{
  "router_score": "softmax",
  "routed_scale": 2.83,
  "init_std_router": 0.0319,
  "grad_clip": 1.0
}
Below are experts of layer 2 (counted from 0) of a mixture-of-experts language model. Rows are named router (the router's row for the expert), down (a neuron's output weights, with its number) and show model dimensions 192-255. Each number is 50 + 10 x the weight over its row's rms, rounded and kept within 0 to 99.
After each expert's rows: "raises" lists some tokens whose logits its average output raises strongly, later layers aside. This comes from a sample of Wikipedia text that the model never trained on.

# expert 15
router:59 57 37 40 55 56 41 47 44 52 41 45 53 72 66 60 52 58 51 46 51 38 49 71 46 48 60 34 43 31 51 34 51 44 53 47 80 46 43 56 51 53 34 52 41 61 42 44 33 47 47 66 39 62 70 46 59 55 61 49 33 46 54 53
down0:44 55 65 50 31 43 56 51 60 54 58 55 51 49 59 45 58 62 65 48 54 63 49 42 23 36 44 45 41 44 56 62 58 49 47 61 47 42 37 52 55 44 64 37 45 44 61 42 59 64 43 34 58 39 53 63 52 45 59 57 59 55 66 34
down1:45 56 63 45 45 46 52 48 51 48 38 52 26 65 52 47 47 56 51 42 49 51 49 66 35 45 34 39 64 34 39 39 47 64 49 39 48 45 39 57 57 41 40 24 50 54 64 80 37 63 48 71 55 46 51 44 39 56 43 43 51 54 55 51
down2:46 55 52 43 32 64 56 44 61 44 53 50 33 36 53 48 47 49 53 47 50 45 51 52 54 53 55 53 39 35 57 69 68 39 40 62 58 40 43 49 40 71 54 58 49 38 56 40 59 31 72 34 58 59 55 44 45 73 43 67 56 36 62 57
down3:40 49 46 59 39 64 58 48 55 56 33 65 65 53 48 62 44 29 59 38 60 49 62 37 26 62 47 49 38 42 72 56 60 48 50 38 56 65 52 58 54 56 56 58 52 56 40 36 43 42 57 65 35 60 58 58 40 54 38 62 36 43 57 48
down4:41 37 53 50 44 47 39 54 45 82 42 53 43 53 63 66 35 37 48 46 59 57 53 41 46 49 47 46 45 48 48 59 58 55 55 46 44 52 69 41 45 37 53 57 61 50 35 44 37 51 54 55 52 67 63 57 39 50 50 58 46 58 52 51
down5:65 47 41 51 49 60 55 59 41 48 49 58 46 41 46 52 46 57 52 48 54 53 69 48 71 52 37 37 32 48 50 46 47 55 59 43 49 55 58 52 50 52 33 55 33 53 73 75 28 60 45 42 36 54 51 64 52 60 60 57 29 54 62 51
down6:48 37 45 49 64 39 46 45 56 58 43 47 54 46 54 48 41 55 59 69 49 57 43 58 37 51 50 54 40 45 65 55 45 46 52 54 53 41 47 43 42 57 44 46 66 43 46 53 47 53 38 54 46 56 38 54 52 50 65 46 48 41 63 43
down7:52 59 59 35 36 46 46 56 48 42 37 53 42 58 51 42 59 39 31 59 70 49 44 56 58 49 41 52 56 42 42 56 52 72 47 47 47 67 50 43 53 25 40 42 42 53 65 51 34 68 65 42 48 55 50 40 42 52 44 66 45 52 54 61
down8:66 31 30 63 45 52 60 54 61 60 54 39 50 38 40 67 53 67 59 46 44 45 53 59 52 53 50 42 44 52 56 59 52 75 51 61 51 43 50 50 51 33 41 52 32 61 29 53 63 56 46 62 52 49 39 61 44 64 33 45 59 41 49 46
raises: ".", ",", "-", "/", ";", " in"

# expert 3
router:54 51 51 42 49 43 42 51 45 49 27 63 27 60 51 54 47 57 53 45 40 50 57 64 58 47 58 53 28 57 49 44 52 50 46 63 47 42 59 50 39 42 55 57 49 61 26 49 50 54 54 42 33 47 51 51 64 40 49 48 37 54 71 47
down0:53 46 49 65 55 53 38 55 53 61 55 45 52 26 39 44 43 61 63 61 54 38 34 44 60 65 50 57 60 41 49 40 45 49 55 44 50 48 63 46 59 56 51 65 42 48 53 49 48 63 44 52 36 43 63 50 53 51 58 48 47 29 33 60
down1:51 50 50 47 51 41 55 36 60 54 57 56 48 52 59 40 52 50 38 44 54 50 42 51 65 35 32 48 64 44 55 58 54 62 57 46 63 59 59 50 44 59 47 41 57 50 45 50 45 40 62 56 53 53 31 57 52 46 62 38 56 46 47 50
down2:45 52 47 56 40 34 46 50 48 38 37 67 44 46 43 51 58 55 57 41 58 51 49 54 41 53 51 50 30 59 42 46 58 57 44 52 56 47 44 34 41 48 33 74 58 51 44 55 52 44 52 59 45 39 47 30 47 45 33 58 38 46 70 57
down3:43 47 58 41 49 51 46 64 46 45 58 50 40 60 51 43 63 71 55 47 47 47 34 49 41 40 68 52 56 46 41 39 55 61 50 72 48 54 41 45 62 39 61 55 67 60 45 71 26 41 50 60 64 47 54 49 72 46 56 62 75 51 51 52
down4:60 54 70 59 50 53 54 48 48 45 51 49 32 48 39 58 73 57 61 52 38 53 56 46 42 36 51 44 50 54 50 75 59 48 70 46 52 56 55 50 43 48 39 40 45 65 39 51 44 51 33 46 58 55 50 46 65 64 42 39 48 45 41 41
down5:51 48 46 43 52 56 50 46 42 45 45 44 46 65 49 52 64 45 55 52 41 50 64 23 45 65 43 59 62 42 50 39 60 37 42 52 53 42 62 63 58 44 45 42 62 64 35 38 57 46 64 43 43 31 62 57 65 36 44 33 53 47 43 41
down6:55 36 41 50 51 42 37 48 65 56 74 45 41 59 62 48 51 59 54 42 61 58 39 54 58 44 50 41 54 32 50 48 28 45 53 60 61 44 38 48 39 47 48 42 28 38 69 55 65 56 67 60 50 47 45 41 44 51 53 57 48 49 41 39
down7:59 43 48 44 58 49 54 73 42 33 56 67 67 48 65 47 38 60 45 60 30 61 47 56 52 39 51 57 50 38 52 55 55 45 47 75 31 58 45 61 49 51 66 58 58 58 21 49 64 43 49 44 39 47 73 64 42 56 35 49 39 30 49 54
down8:66 53 52 76 47 28 47 52 49 46 27 52 49 53 35 55 44 64 65 47 52 63 56 58 52 58 36 48 51 53 39 68 43 39 52 32 46 44 51 44 67 47 47 38 64 34 42 56 56 59 45 51 61 47 50 59 52 41 44 44 39 49 64 45
raises: "s", "a", "e", "c", "es", "ex"

# expert 5
router:47 63 56 38 55 53 25 43 45 67 57 64 33 45 66 46 45 54 48 52 55 48 49 48 71 48 50 39 49 37 55 33 50 60 45 49 66 50 61 57 45 56 51 53 30 30 45 56 24 44 48 51 50 75 57 64 48 56 47 70 46 52 62 49
down0:54 43 59 54 62 65 51 54 47 54 34 44 47 51 58 55 62 32 51 38 33 60 55 45 64 48 47 25 31 46 60 60 50 42 50 58 34 23 56 44 50 54 42 36 49 68 53 51 72 51 54 62 36 36 43 71 55 50 61 48 65 59 51 51
down1:47 45 58 66 45 68 48 46 28 47 78 68 51 38 60 40 61 56 44 45 61 52 44 52 77 61 50 40 45 53 62 30 51 34 45 56 48 41 53 63 43 53 45 56 44 73 59 58 57 67 47 51 42 52 35 49 46 44 45 51 47 67 53 61
down2:59 39 62 50 60 45 46 55 56 62 58 64 39 53 60 43 64 52 40 59 47 48 51 34 43 52 55 56 42 45 26 64 49 40 40 65 54 31 52 26 65 53 33 58 44 47 69 59 42 48 56 57 64 41 62 48 43 56 48 60 45 58 41 43
down3:70 44 43 51 52 45 36 45 26 45 70 56 50 30 51 47 47 46 52 40 51 57 34 46 56 21 52 33 48 41 60 52 32 60 36 53 53 69 46 41 45 55 47 76 44 46 53 59 45 49 43 35 60 79 46 40 45 48 61 56 44 48 52 55
down4:21 59 52 35 38 59 55 60 51 56 37 42 38 46 52 46 52 52 60 76 39 42 45 56 46 26 43 57 47 28 63 72 57 58 52 52 44 58 39 55 49 60 63 45 55 31 35 47 31 51 57 43 49 48 47 42 34 36 72 49 51 50 45 65
down5:49 60 55 68 53 46 44 35 49 47 39 54 31 47 48 60 49 57 40 56 55 39 53 53 61 42 56 42 37 53 34 65 58 35 45 48 53 35 64 39 53 57 59 62 53 37 55 41 50 28 51 46 57 36 42 46 45 53 48 59 60 59 54 45
down6:59 51 58 33 57 41 32 53 45 49 45 56 58 45 49 38 50 49 53 55 40 58 57 45 74 45 48 44 50 48 32 44 68 58 39 60 65 67 76 37 45 59 57 51 53 52 34 60 55 34 79 58 62 61 41 45 43 60 51 50 47 46 44 59
down7:52 52 40 48 46 56 50 52 51 46 60 38 50 50 32 63 60 50 39 53 39 52 47 53 58 41 49 49 61 47 64 39 39 40 56 51 54 54 48 46 53 45 59 23 42 52 48 57 54 56 46 47 44 47 51 54 48 64 54 52 52 42 49 47
down8:24 36 47 48 40 48 41 50 60 45 52 45 58 64 49 46 49 48 42 50 74 62 49 34 51 65 57 36 49 44 48 40 13 46 49 64 49 66 58 45 41 49 51 27 55 61 72 50 63 73 44 46 59 53 48 47 39 49 23 45 49 51 55 38
raises: "-", " and", ","

# expert 6
router:44 55 45 39 55 69 30 53 41 54 60 48 44 65 60 42 52 44 44 36 55 47 52 57 47 70 61 40 66 60 34 49 45 49 59 45 59 45 48 59 58 47 56 53 40 67 51 39 53 39 46 39 41 50 53 64 56 30 59 62 48 56 48 46
down0:39 56 52 61 51 40 62 46 50 56 53 34 53 42 57 47 55 29 57 56 46 58 58 55 34 33 54 54 27 48 28 29 59 43 53 59 46 65 45 58 41 56 43 61 52 48 65 42 61 41 37 31 66 54 50 30 40 42 29 61 42 41 42 58
down1:59 59 51 50 47 39 73 50 51 54 57 23 68 40 47 54 44 41 47 57 54 57 57 31 54 54 35 31 59 49 56 50 46 26 45 62 64 36 67 34 39 42 53 51 33 53 26 42 56 55 29 44 54 66 48 39 49 45 49 56 56 32 40 38
down2:53 58 39 66 53 38 56 37 49 58 66 57 59 64 43 47 48 30 69 33 51 45 45 48 42 44 70 45 39 42 70 44 46 69 43 45 53 53 65 41 29 62 39 71 45 52 51 47 47 56 54 21 58 62 37 68 54 46 39 43 40 48 38 42
down3:62 60 44 53 56 42 52 41 36 56 56 42 53 46 44 49 44 36 51 42 56 63 60 34 54 49 55 52 49 51 39 43 37 51 60 54 42 45 35 47 62 42 38 57 30 50 31 59 44 27 32 52 44 64 58 62 41 43 48 53 43 52 43 38
down4:55 57 44 65 52 53 45 41 52 33 50 37 50 59 61 34 66 50 51 48 45 47 47 33 45 38 51 59 73 55 38 43 49 46 45 54 60 53 64 44 63 49 46 64 40 61 46 58 54 50 33 64 30 48 44 58 53 51 54 61 62 52 37 55
down5:43 46 41 50 34 65 52 49 52 59 51 46 56 50 50 44 56 57 39 70 64 55 54 51 36 57 52 45 32 48 78 60 61 50 63 46 41 43 49 45 50 68 55 45 54 46 54 40 39 53 47 49 48 66 55 49 42 70 54 60 43 48 34 52
down6:63 54 56 50 52 51 43 27 37 45 47 55 44 55 63 51 33 55 28 45 48 59 62 57 60 48 42 58 56 51 40 50 62 44 54 47 61 49 29 38 48 39 43 65 56 49 39 50 28 37 51 50 52 27 65 59 66 33 44 61 50 30 78 56
down7:59 53 48 61 48 54 47 56 34 69 48 59 61 44 73 58 48 56 64 53 39 41 61 45 41 37 54 48 43 56 50 50 47 22 54 50 57 48 46 42 37 56 55 43 50 53 59 36 46 54 52 51 50 51 44 54 46 42 43 38 71 42 37 36
down8:55 42 52 46 33 35 43 33 38 49 55 73 45 46 46 62 63 60 43 57 51 43 47 33 35 47 40 63 69 54 50 48 51 14 49 61 53 56 72 65 62 55 34 46 48 42 44 42 22 58 45 50 49 50 58 50 65 45 50 59 53 56 54 54
raises: "–", ",", ";", ".", " –", " ("

# expert 2
router:44 53 29 48 47 43 53 37 54 69 45 72 34 66 51 44 57 48 55 40 48 56 64 54 40 63 69 36 48 31 59 57 56 54 41 45 74 46 39 44 30 49 42 66 30 48 61 39 46 49 52 50 47 58 62 50 58 49 46 59 58 54 47 60
down0:46 54 45 47 63 52 31 42 46 55 54 23 60 58 55 45 62 40 52 50 47 41 65 66 63 42 47 61 28 56 41 55 49 45 54 44 56 61 52 37 45 60 44 69 51 54 43 69 61 40 66 42 43 52 60 49 30 65 66 61 44 45 42 50
down1:49 42 56 60 53 58 62 44 53 63 54 52 44 45 37 40 36 42 43 56 69 39 44 65 35 40 31 55 66 50 37 53 42 43 44 49 49 46 46 55 52 61 33 42 48 52 45 84 48 49 64 61 42 36 32 30 56 49 61 59 20 35 44 57
down2:56 52 58 53 57 34 48 31 56 30 51 61 57 41 60 57 42 38 61 57 72 55 38 69 48 62 59 71 36 53 58 56 48 50 44 58 57 45 51 41 44 40 50 39 43 36 69 45 51 59 41 27 50 56 63 54 54 67 46 51 22 48 53 62
down3:48 58 41 51 59 47 43 39 48 67 32 52 51 59 49 49 55 25 40 46 42 32 63 61 68 49 46 43 48 53 43 42 38 52 63 37 51 31 85 34 42 49 55 55 53 45 62 50 49 47 58 49 51 49 65 40 58 57 37 61 48 55 37 53
down4:55 43 43 59 44 60 49 32 59 50 29 44 50 62 55 46 44 53 58 58 48 51 59 40 50 59 44 54 62 38 50 56 41 35 54 48 52 65 61 51 47 35 49 48 52 37 52 41 51 49 44 60 55 47 58 58 47 65 41 43 41 39 53 54
down5:48 70 60 44 34 63 37 39 59 38 54 52 33 57 47 49 49 33 39 56 36 61 58 44 39 47 43 68 33 52 42 47 41 58 55 41 49 46 58 63 61 41 57 42 56 55 44 50 48 48 60 42 52 61 68 56 36 42 45 42 47 43 39 43
down6:53 33 51 58 45 58 63 73 53 48 58 43 33 48 52 42 75 42 55 33 36 52 50 70 61 57 52 50 51 35 54 34 49 35 49 47 42 53 43 29 49 43 51 45 56 45 58 41 61 44 45 69 45 52 77 67 51 43 55 62 49 59 48 54
down7:31 57 52 43 61 49 48 38 54 49 45 54 50 54 38 52 40 51 35 65 43 48 55 61 47 48 52 54 53 57 32 44 51 46 59 50 57 50 49 45 55 52 67 53 80 56 39 39 60 50 37 38 67 39 55 42 64 43 56 55 52 62 42 32
down8:62 67 38 50 70 49 44 47 54 20 52 60 52 47 61 54 51 46 58 53 40 58 47 55 49 39 42 46 59 61 50 42 52 58 62 55 47 49 57 47 41 51 37 50 54 61 52 53 35 59 43 42 46 52 53 44 41 49 47 69 46 46 48 37
raises: ",", "'s", "-", " (", " and", "."

# expert 13
router:51 43 57 59 54 50 42 53 64 57 40 44 22 73 67 29 39 53 53 51 40 54 64 61 53 44 43 30 50 44 48 47 58 66 30 60 60 53 63 50 42 55 45 67 53 46 27 43 26 54 52 30 44 47 50 45 53 40 38 64 46 41 47 55
down0:64 62 31 48 85 30 55 60 41 51 44 42 55 45 46 42 54 50 40 51 40 67 55 47 37 65 39 38 49 41 49 38 62 47 39 48 51 42 34 47 44 43 52 41 52 54 52 36 49 56 45 61 33 28 45 18 59 48 43 56 54 51 39 35
down1:45 58 53 63 51 47 62 67 47 45 40 50 51 48 52 36 29 26 74 46 40 54 42 42 52 65 43 42 58 40 51 43 52 65 52 45 60 67 37 67 66 58 42 46 46 70 43 60 56 52 48 53 56 41 45 49 49 46 41 59 53 39 44 57
down2:70 43 37 55 56 55 43 53 65 48 42 39 43 51 39 69 57 43 48 54 52 49 61 44 36 71 43 38 52 55 65 48 35 49 43 45 47 50 42 46 57 55 45 47 35 55 49 48 57 64 49 47 49 40 60 60 53 41 41 62 58 53 47 42
down3:35 51 35 44 62 52 81 55 50 45 54 60 52 44 57 51 56 40 51 52 40 45 53 42 40 43 59 63 64 61 42 40 52 64 66 59 43 58 48 52 43 41 50 72 43 42 53 51 27 70 62 50 46 62 51 52 40 37 48 36 52 37 61 49
down4:39 54 49 50 53 54 45 70 39 47 47 35 49 40 54 35 59 55 46 50 55 56 58 53 70 40 41 49 40 56 34 41 36 48 47 50 39 51 35 50 49 45 42 43 48 67 54 59 47 49 49 39 55 53 22 50 54 17 57 47 54 90 57 49
down5:62 46 54 53 48 43 54 57 29 53 43 44 41 53 34 42 50 66 47 72 40 48 44 29 47 58 53 56 49 34 50 57 63 43 64 72 50 58 58 52 63 30 36 40 60 62 57 41 63 51 48 42 49 37 60 54 50 61 42 53 58 49 37 43
down6:55 40 31 34 30 54 49 52 51 51 50 30 49 47 59 42 49 69 45 36 43 34 59 64 51 48 34 46 52 45 33 45 46 61 43 48 41 68 46 55 48 56 56 56 40 56 44 58 48 52 35 50 50 64 50 45 43 56 52 49 41 47 31 56
down7:46 43 43 44 35 36 44 61 41 54 67 53 61 48 58 63 43 57 54 59 43 65 55 45 61 37 61 50 50 48 41 52 54 44 52 43 59 40 55 61 40 46 51 47 50 45 46 66 54 64 45 29 53 59 36 60 45 48 43 42 38 60 59 47
down8:24 49 50 51 44 60 44 52 60 42 58 47 47 44 60 53 43 34 48 74 39 50 38 26 62 48 51 44 64 54 45 55 42 65 55 36 53 56 54 44 43 41 40 55 66 42 57 52 52 42 41 42 55 54 57 48 32 61 44 36 50 62 51 59
raises: "-", ",", "s", "al", " of", "y"

# expert 7
router:55 39 56 33 66 56 46 39 48 62 54 64 52 49 56 47 62 42 52 35 38 51 50 51 49 46 58 40 61 53 62 35 53 54 52 47 46 55 32 63 50 53 48 54 50 52 56 48 47 51 50 65 55 64 48 38 52 40 56 70 41 46 64 66
down0:53 48 26 58 65 49 67 49 54 51 69 65 47 60 34 56 52 48 43 31 59 51 55 40 60 53 43 35 44 41 36 43 57 40 46 56 47 55 44 50 54 67 76 48 51 41 48 46 43 39 52 68 52 40 43 47 45 68 55 44 36 25 58 57
down1:54 58 56 76 38 32 51 61 52 49 56 31 48 42 37 61 39 48 46 66 20 61 54 51 50 41 50 58 48 58 61 39 43 73 49 51 53 47 43 39 48 56 20 47 35 53 41 44 52 60 66 49 39 59 36 53 46 49 41 51 27 72 51 44
down2:56 51 57 44 51 39 63 57 42 34 42 64 39 60 50 28 56 47 44 56 61 39 33 29 59 44 45 48 35 53 49 51 52 40 53 44 57 54 55 68 45 66 37 55 53 63 21 52 33 46 53 28 57 50 52 44 61 42 53 49 51 41 43 50
down3:46 58 61 57 56 49 60 56 47 47 49 37 51 54 51 60 38 56 54 46 52 51 45 48 51 47 61 60 51 44 67 56 49 46 64 32 51 44 49 46 54 79 41 43 44 62 47 42 48 35 34 56 48 47 53 60 62 43 48 47 53 52 38 41
down4:39 51 60 51 41 43 36 60 53 52 73 46 58 55 57 43 55 54 53 57 69 44 58 40 47 46 51 56 41 58 59 67 41 76 54 49 55 52 61 48 41 50 61 41 57 49 35 45 60 43 45 64 82 47 43 70 55 62 56 49 52 56 48 50
down5:46 54 46 46 47 56 36 48 51 47 36 59 53 47 53 48 54 56 55 53 38 55 46 33 63 50 51 48 64 70 48 42 55 47 63 42 46 35 74 42 47 55 53 66 54 70 51 66 73 46 62 59 46 45 52 34 45 54 35 55 44 49 40 36
down6:34 56 32 32 45 59 59 60 42 57 54 62 65 53 49 57 45 36 40 51 58 59 47 45 50 65 57 47 55 52 51 46 48 41 55 52 42 68 61 65 55 48 46 49 49 46 55 49 39 45 53 43 57 60 54 45 69 51 63 59 46 50 56 45
down7:58 61 39 51 58 64 52 50 48 64 71 43 58 50 44 37 57 56 54 57 56 39 49 37 63 44 77 47 62 50 27 45 35 47 52 47 40 51 42 40 33 52 48 45 53 50 66 41 53 56 39 35 47 53 58 55 33 55 51 40 53 72 41 23
down8:36 60 68 44 30 37 21 58 59 45 55 44 60 32 50 58 46 50 41 59 50 35 67 55 48 50 48 52 52 63 43 67 43 44 35 37 63 43 49 32 68 48 50 54 62 57 33 68 49 71 59 45 52 55 43 53 28 54 61 42 42 54 45 48
raises: "-", ",", " and", "ing", "s", "ed"

# expert 14
router:50 48 40 60 50 44 58 40 69 54 29 57 37 59 47 41 45 42 64 40 32 49 43 56 53 53 71 50 44 34 71 31 64 54 50 31 55 49 47 73 62 61 41 54 49 47 59 46 45 35 46 50 43 56 53 39 50 54 49 51 44 50 55 53
down0:53 60 47 29 55 72 44 59 38 40 64 62 49 63 37 37 42 51 50 47 26 51 64 49 60 67 49 45 48 36 46 58 60 51 47 55 56 40 47 56 55 48 49 47 63 47 49 49 50 47 49 56 49 44 47 58 66 57 57 42 48 41 43 51
down1:56 60 56 79 47 39 50 56 67 40 46 57 37 46 39 45 57 55 60 49 65 71 45 59 55 52 54 67 54 44 46 54 55 58 47 37 37 44 39 47 45 48 63 64 61 52 57 57 59 59 49 47 64 65 66 55 43 38 50 31 26 37 41 54
down2:36 63 29 59 39 68 49 47 36 69 56 53 54 52 38 52 35 61 46 52 43 53 53 47 37 61 51 40 42 57 40 41 66 50 47 51 43 38 60 50 39 46 45 58 35 21 58 49 55 40 34 42 46 46 57 55 62 47 61 18 40 32 49 56
down3:69 50 58 50 61 26 50 39 47 44 52 44 60 64 37 45 60 56 46 65 41 67 33 49 55 45 26 49 57 46 44 35 61 50 56 52 61 36 47 47 59 44 54 62 76 44 43 42 58 57 41 31 61 41 65 40 40 49 56 44 54 59 61 51
down4:44 56 38 58 57 38 77 50 45 52 52 33 56 43 51 44 57 55 43 63 61 57 50 48 40 49 28 42 45 21 53 38 45 50 55 39 50 52 57 48 45 52 45 61 53 62 47 60 44 38 34 46 50 60 57 48 61 50 50 43 45 55 45 38
down5:51 38 48 62 41 53 44 56 60 71 57 32 55 50 56 50 52 46 52 56 63 45 38 45 30 60 44 55 43 57 44 53 46 43 48 65 47 28 45 48 59 49 46 50 64 64 59 52 31 44 55 59 69 65 49 57 47 49 44 65 56 54 45 59
down6:43 60 61 77 56 52 26 33 55 42 50 43 61 63 57 63 40 58 48 56 49 56 30 49 48 29 49 54 47 54 49 47 67 51 38 44 62 46 33 69 41 50 54 45 44 33 58 59 47 49 38 42 57 68 48 59 55 61 44 49 45 72 52 53
down7:43 46 53 49 61 39 63 56 40 53 49 43 53 52 60 49 67 38 47 54 48 60 56 65 50 53 60 62 33 60 68 50 36 58 62 50 47 47 48 65 70 41 47 57 55 60 55 41 62 59 46 38 51 47 40 50 52 62 59 67 55 55 48 53
down8:43 47 44 48 43 53 49 38 34 45 43 56 64 43 58 75 57 56 44 44 48 50 25 51 53 62 43 53 26 33 49 53 61 33 41 57 54 54 62 43 39 26 33 31 52 51 62 37 67 54 48 24 71 57 54 61 55 44 53 52 68 64 41 54
raises: "\n", " (", " and", ",", " |", " of"

# expert 4
router:60 62 41 29 56 53 37 46 47 53 46 54 37 71 54 46 56 62 41 40 45 60 47 44 56 46 51 44 42 37 66 53 46 63 37 43 48 50 52 54 35 41 55 45 32 56 60 46 36 42 57 38 39 46 41 58 52 57 51 76 35 44 60 61
down0:44 44 46 65 30 42 63 41 57 49 66 77 46 45 55 50 56 52 53 43 48 54 61 52 50 58 50 44 53 54 52 57 60 43 54 52 48 38 67 70 54 44 64 32 52 47 50 66 41 44 46 62 61 66 59 64 58 50 50 54 44 57 36 58
down1:55 53 44 43 45 58 47 30 55 61 55 72 56 51 45 47 40 46 47 46 42 55 48 25 24 33 46 70 56 34 49 59 63 61 48 64 43 52 49 77 59 66 46 53 46 38 49 44 34 66 56 29 44 45 60 57 53 49 58 44 55 51 39 55
down2:47 60 47 53 54 57 52 55 49 43 50 54 49 47 48 20 26 66 58 50 66 41 60 44 49 36 72 61 45 65 49 62 41 55 32 33 43 54 56 52 44 34 42 66 55 37 47 60 34 61 57 40 59 33 51 45 63 74 39 43 45 45 65 55
down3:37 58 51 64 49 54 44 55 25 51 49 39 49 51 57 58 65 59 51 44 65 48 67 48 47 25 54 49 50 62 60 65 48 56 44 45 40 50 60 51 38 39 51 54 57 33 55 17 42 51 43 49 21 61 36 49 55 32 45 54 46 50 48 46
down4:54 45 45 42 50 78 48 67 37 54 72 51 29 64 32 50 36 47 69 45 51 46 38 52 54 68 51 40 24 32 51 63 60 47 39 65 48 68 50 47 42 49 53 34 47 46 52 62 47 63 56 48 59 29 57 53 54 41 38 55 57 57 64 53
down5:68 65 56 39 56 47 46 62 56 42 49 74 64 54 60 54 67 56 44 70 53 49 46 40 49 57 41 50 43 55 46 53 41 60 48 51 61 51 42 35 51 67 62 48 48 35 55 56 48 57 46 44 43 50 59 44 30 63 29 56 51 57 53 52
down6:92 66 62 46 45 40 56 50 56 39 76 35 47 46 65 61 58 56 37 45 47 54 60 54 53 52 47 16 48 65 48 69 46 34 35 59 57 52 55 23 33 41 65 44 40 66 61 53 46 54 40 42 52 45 48 46 45 64 54 25 47 50 40 64
down7:62 52 61 63 48 60 41 40 57 39 47 41 45 45 45 49 57 54 49 63 63 44 39 57 66 51 60 46 45 47 61 39 62 41 51 48 53 66 52 60 66 45 51 44 57 68 46 39 60 67 53 64 59 27 65 38 37 59 56 35 52 47 57 43
down8:51 38 47 25 53 72 44 45 32 69 44 43 44 40 52 55 36 64 50 72 62 48 53 35 46 45 28 55 45 49 60 33 36 40 50 55 40 44 33 73 67 42 62 49 42 50 47 51 42 42 69 58 44 33 40 47 60 71 38 40 68 37 47 44
raises: ",", ".", " of", " and", " (", " on"

# expert 0
router:53 46 39 49 47 61 48 52 59 49 23 61 41 53 34 39 57 56 32 43 33 45 53 46 39 54 58 54 65 44 51 48 51 70 49 64 51 58 37 39 44 44 44 41 45 60 56 53 55 50 44 44 49 67 60 35 40 27 64 68 46 59 35 46
down0:55 56 42 63 34 48 53 47 52 62 48 42 42 71 30 39 58 53 50 60 55 54 58 48 65 63 48 57 51 27 56 35 48 52 75 49 53 57 59 59 79 50 48 44 43 37 49 52 53 51 47 44 38 54 48 54 69 52 27 52 58 50 52 33
down1:55 47 43 66 48 49 51 46 54 61 60 40 57 41 60 42 43 48 63 40 48 37 44 39 55 47 59 45 66 57 54 41 62 49 41 43 41 52 38 66 51 62 60 39 47 48 52 45 60 65 42 65 33 56 45 39 63 54 54 53 52 42 52 55
down2:43 50 52 46 59 35 58 56 41 49 62 48 50 27 47 49 70 55 46 57 38 60 56 40 46 37 48 51 55 68 35 42 58 50 51 63 50 30 37 36 29 55 61 50 52 64 43 53 35 38 52 55 40 34 44 40 57 52 34 47 43 45 41 45
down3:51 56 28 34 43 40 48 50 50 47 54 57 32 53 31 67 34 34 37 35 48 58 53 34 53 59 38 54 52 51 44 57 71 45 58 47 46 42 56 48 52 50 48 57 50 48 43 50 45 35 42 37 63 34 63 32 58 55 36 51 51 72 52 56
down4:41 45 50 48 58 73 66 36 58 55 65 41 36 67 34 51 53 56 51 57 58 33 57 52 55 41 36 52 51 53 40 70 62 60 57 43 54 38 60 39 48 44 41 50 40 53 60 50 51 75 55 48 41 45 47 36 49 49 40 42 47 64 50 57
down5:61 70 68 35 58 45 70 66 57 50 41 62 33 48 45 58 52 49 48 47 77 66 49 51 57 63 47 55 48 47 66 49 52 52 51 51 50 47 50 56 59 60 62 58 42 60 44 34 51 48 71 52 43 45 37 68 50 62 41 43 48 51 56 45
down6:45 49 54 41 71 54 37 52 51 65 56 56 31 44 30 74 54 49 57 55 51 45 53 47 43 50 54 56 49 51 42 52 71 45 51 54 37 55 32 60 46 48 52 54 72 62 23 53 55 41 41 51 54 49 50 54 52 47 46 41 56 45 49 64
down7:53 57 40 48 66 57 54 38 55 40 47 55 42 65 58 53 55 56 38 50 45 39 51 45 64 43 57 57 34 54 38 57 60 40 49 43 58 54 43 59 42 61 44 47 38 55 48 41 57 69 42 35 51 69 47 53 50 58 67 60 37 46 52 44
down8:57 45 56 59 35 39 49 40 52 39 63 47 67 39 41 59 51 42 65 50 45 51 52 51 54 32 36 50 57 43 51 64 29 62 54 33 49 43 50 57 46 35 53 48 54 60 41 45 57 55 40 41 51 35 45 42 29 49 49 48 48 49 41 54
raises: "-", "is", ",", "'s", ".", "it"